config.yaml
d_shared_expert: 128
normalize_top_k: true
routed_scale: 1.0
balance_bias: false
shared_expert_gate: true
lr_router: 0.00145
norm: "layernorm"
tie_word_embeddings: true
max_seq_len: 1024
Below are experts of layer 8 (counted from 0) of a mixture-of-experts language model. Rows are named router (the router's row for the expert), up (a neuron's input weights, with its number) and show model dimensions 0-63. Each number is 128 + 24 x the weight over its row's rms, rounded and kept within 0 to 255. Numbers have three digits each.
After each expert's rows: a language model's description of what the expert responds to. This comes from a sample of Wikipedia text that the model never trained on.

# expert 8
router:136139150130106168088156099100119101118137112157071128138142111087119097131147158122115163127171162133088155143119090110144129153109126121127151114092120114160134162102203106150139152080146131
up0:135151149123137135141142138073128136102153140135121127145141124105105102126123154122124163158109172120095151128131135102146191170114122120093146151138137113136123129094128131133116117105130165
up1:132126129144102154127135105124141112118128121159120176099129103149179137122111121140156162123171168104075167141180122110112124095112116102115106135101146104167148130124128126144139106080170128
What it handles: Quantifier words

# expert 16
router:122145110131168159121102105108120117115083137116110141104164144124144109122163123135110148113190112155164110139087131123171117151084122153090120135105124132128148169118132118113134127085175108
up5:111130143138112125148114077129153076123142112149132103113107094127153067112111172172120177101161116168127145132142105137114122163128183123137154139098068111106177132140140107093137140118134123
up6:081145124143173150119126140100104137135110136159092091119137095105139051072117133157136163119145087175109107108129147096144127136082130129084121108116159103133144172109094108140121168116112145
What it handles: Word-initial consonants

# expert 19
router:142118156147143108151099083110129074121109135169118130124124184147122101126132150117089167149154101131110092158128106086163139113124113115086111117097138148129158137125155091147133125116164149
up5:171105139099145082161146123144119087104141174088117114139133100126130137177126138115106134150144105117157129113136099116103162139119104126140128126080105167123100085126097115127136134092107110
up6:099139105163145128112100124109150141130131109117164136136109120121157139160123125088151090115154150127110082150120129103161172114107138084089091101112112142167138112161143163156092177098208121
What it handles: Word-initial fragments

# expert 17
router:065143105112141153097130131088110088117097112133142151121138150131149122136111102124100142143107117160124129134146121107181133110110114153127126118092104143118137166149122095123120132116165155
up0:163128100100155118168146099127136130151128102098171139112142098099178130126146130135105154131126143157125144153118132146159095136145117132125095134158151095148107093140145119122114106102143151
up1:126111126106117133122117156126125112140084116121094113114125156125120122153114117120111134136131133090130098100114132165136157151125114125134138142114121141122120107129118144139117165091138127
What it handles: Word-start syllable pieces

# expert 9
router:092158116147119156089085098145129103110111104161089133110156098108117148119130140125102144146128107159128130186094105141155171139130107137140115125084173131082166180152152155105166108097138127
up5:108161118094139153116106121142112188125135106115106149161129118128128092137111121122102168109145180115108111142123153098117139133102149114081130127100159150126176175173090111100151124127132093
up6:119158075184140132149119131136101150088176094125139141125173141124115145161104129142103168143150124100105117145118119141145111180128130097130143098136119118141147114110098142162121124087143092
What it handles: Slavic-style name fragments

# expert 6
router:086121159137108144120104145100167139116124136130103176101139143150126084116120122119122163102169127157150130138129113134125144173123080127092123085117128168166155119179131136133138119084162144
up5:087118145165125141134134167154165135152118097120123130139168172155146142098114157135122139134168159131096125135129111093143123107083118165171123132131122152127155103146135103110138069090112137
up6:110116158102133146077147128079158109107157098090126142126184131172066130156097136138122145129097141099105131144143111144122153153099115103103098134119160161128122096149123143091143075162104162
What it handles: Digits in years

# expert 5
router:090141108086114151136132111115152114111079129152129131071137132123135102123124109094109148132164096137124118121141137121147119161118108153136134144107125165152143127148134149146127134126144127
up5:165148116176153156160086133110094125117132169130052145087171133120132114153135103103137125139118110107147153103100147150107136115121179154085096100136101108114138124110106123132162153089127168
up6:058125127133124135105148147114138148152173113127133078078174104136093097121152105140129104147131124096137140128146143112078118118105110116134119137139140165155093159110110168130134119107164141
What it handles: Word-initial capital fragments

# expert 33
router:163140081144178140111141135116118103096125122135169158069139163124092122131167129106085115120131146180132119148112118125140107150109126133112154108112119145117170114144187099117125118099141126
up5:145125111118135137129106121113166128107123118099116134077125151155142121164136151125113097101156112117159120116123101121108147118075157142173079139126119144131127132115135124067156109144130102
up6:132157133170112140112113133125133150126183133171127139061109146164084159112118125154103178092113128082135087131124105132081128136141082102135086119128135127131119100125137107132124090158141143
What it handles: Letter m and byte pieces

# expert 0
router:116134109130135132109107120077152126130098153141087149089160137145111110118166165095101157124186122148147130143151087107154132163137115136097128068112132145123137123119132124115150117085164171
up5:161149090125120156137115109119091174121084109170152100127118152128118089149191144142128122128129173105141119140110128154172121097153066144125128086136102151153144100119115109119142124118096101
up6:158108105113093114128127085149165137104087133143115153134130095141137172135127130146131140158128143135110161146117131135133097122072124081152156124144109125130122090131161142169172164134144157
What it handles: Digits in tables

# expert 45
router:115155148136159149109080092094110079105089141150125153099181095148109103098142130125087155125148101180119131149111108098151126121093100153111146127095119166084165147151147130121157131115147175
up0:138075116125164120136102133115125135134136113146094099134120118111135127144167121172129172117123149092115120151101139137143138147112105176136157102108104129152161130096137119088111108122155143
up1:096122113117141100106130139164105083102140134121176168119140102136115138105114100098116156125160122114148144161080125112160085151115161129126115107127101136151127136156142064174121119134141162
What it handles: Surnames and name initials

# expert 1
router:118144100082171124117090125099154156109092184155136153132156121130097113089138146110138108140133101165166115139116111113135139131104119158145140118100128149113133126124154104117122145116135118
up0:125077083121108210110121163160120112120076138089124122155101132165092107147135118114106118121120105157144094173104127150146107140175151125141146130123133127154161158130121122104128135086154119
up1:119123141088156171137134116109114127129133151156121130148117086124149102101115118157117088114154119174139118116130118179126101125142119156169179142107144105160118113117112142141075159108146150
What it handles: Relational prepositions, list colons

# expert 12
router:126155096108105108102145117115154102127121136162137136093131112143109126140146174099129161147157081157163097145143089135154123102111129134123138087103141162138105110160151148141172085135137192
up0:117119104114158151135131157161171140073119102115114165125156139090143113112115165158129147133128109135135100184129138107094102111131136145139133134160089133097128075171153138116110095152114150
up1:104111089094142120128105132128161175107150101142118142115107145155132164171127135071138120137131124136166145138137105129129108103075127150078150128125120125118119123195110118149142102133112150
What it handles: Prepositions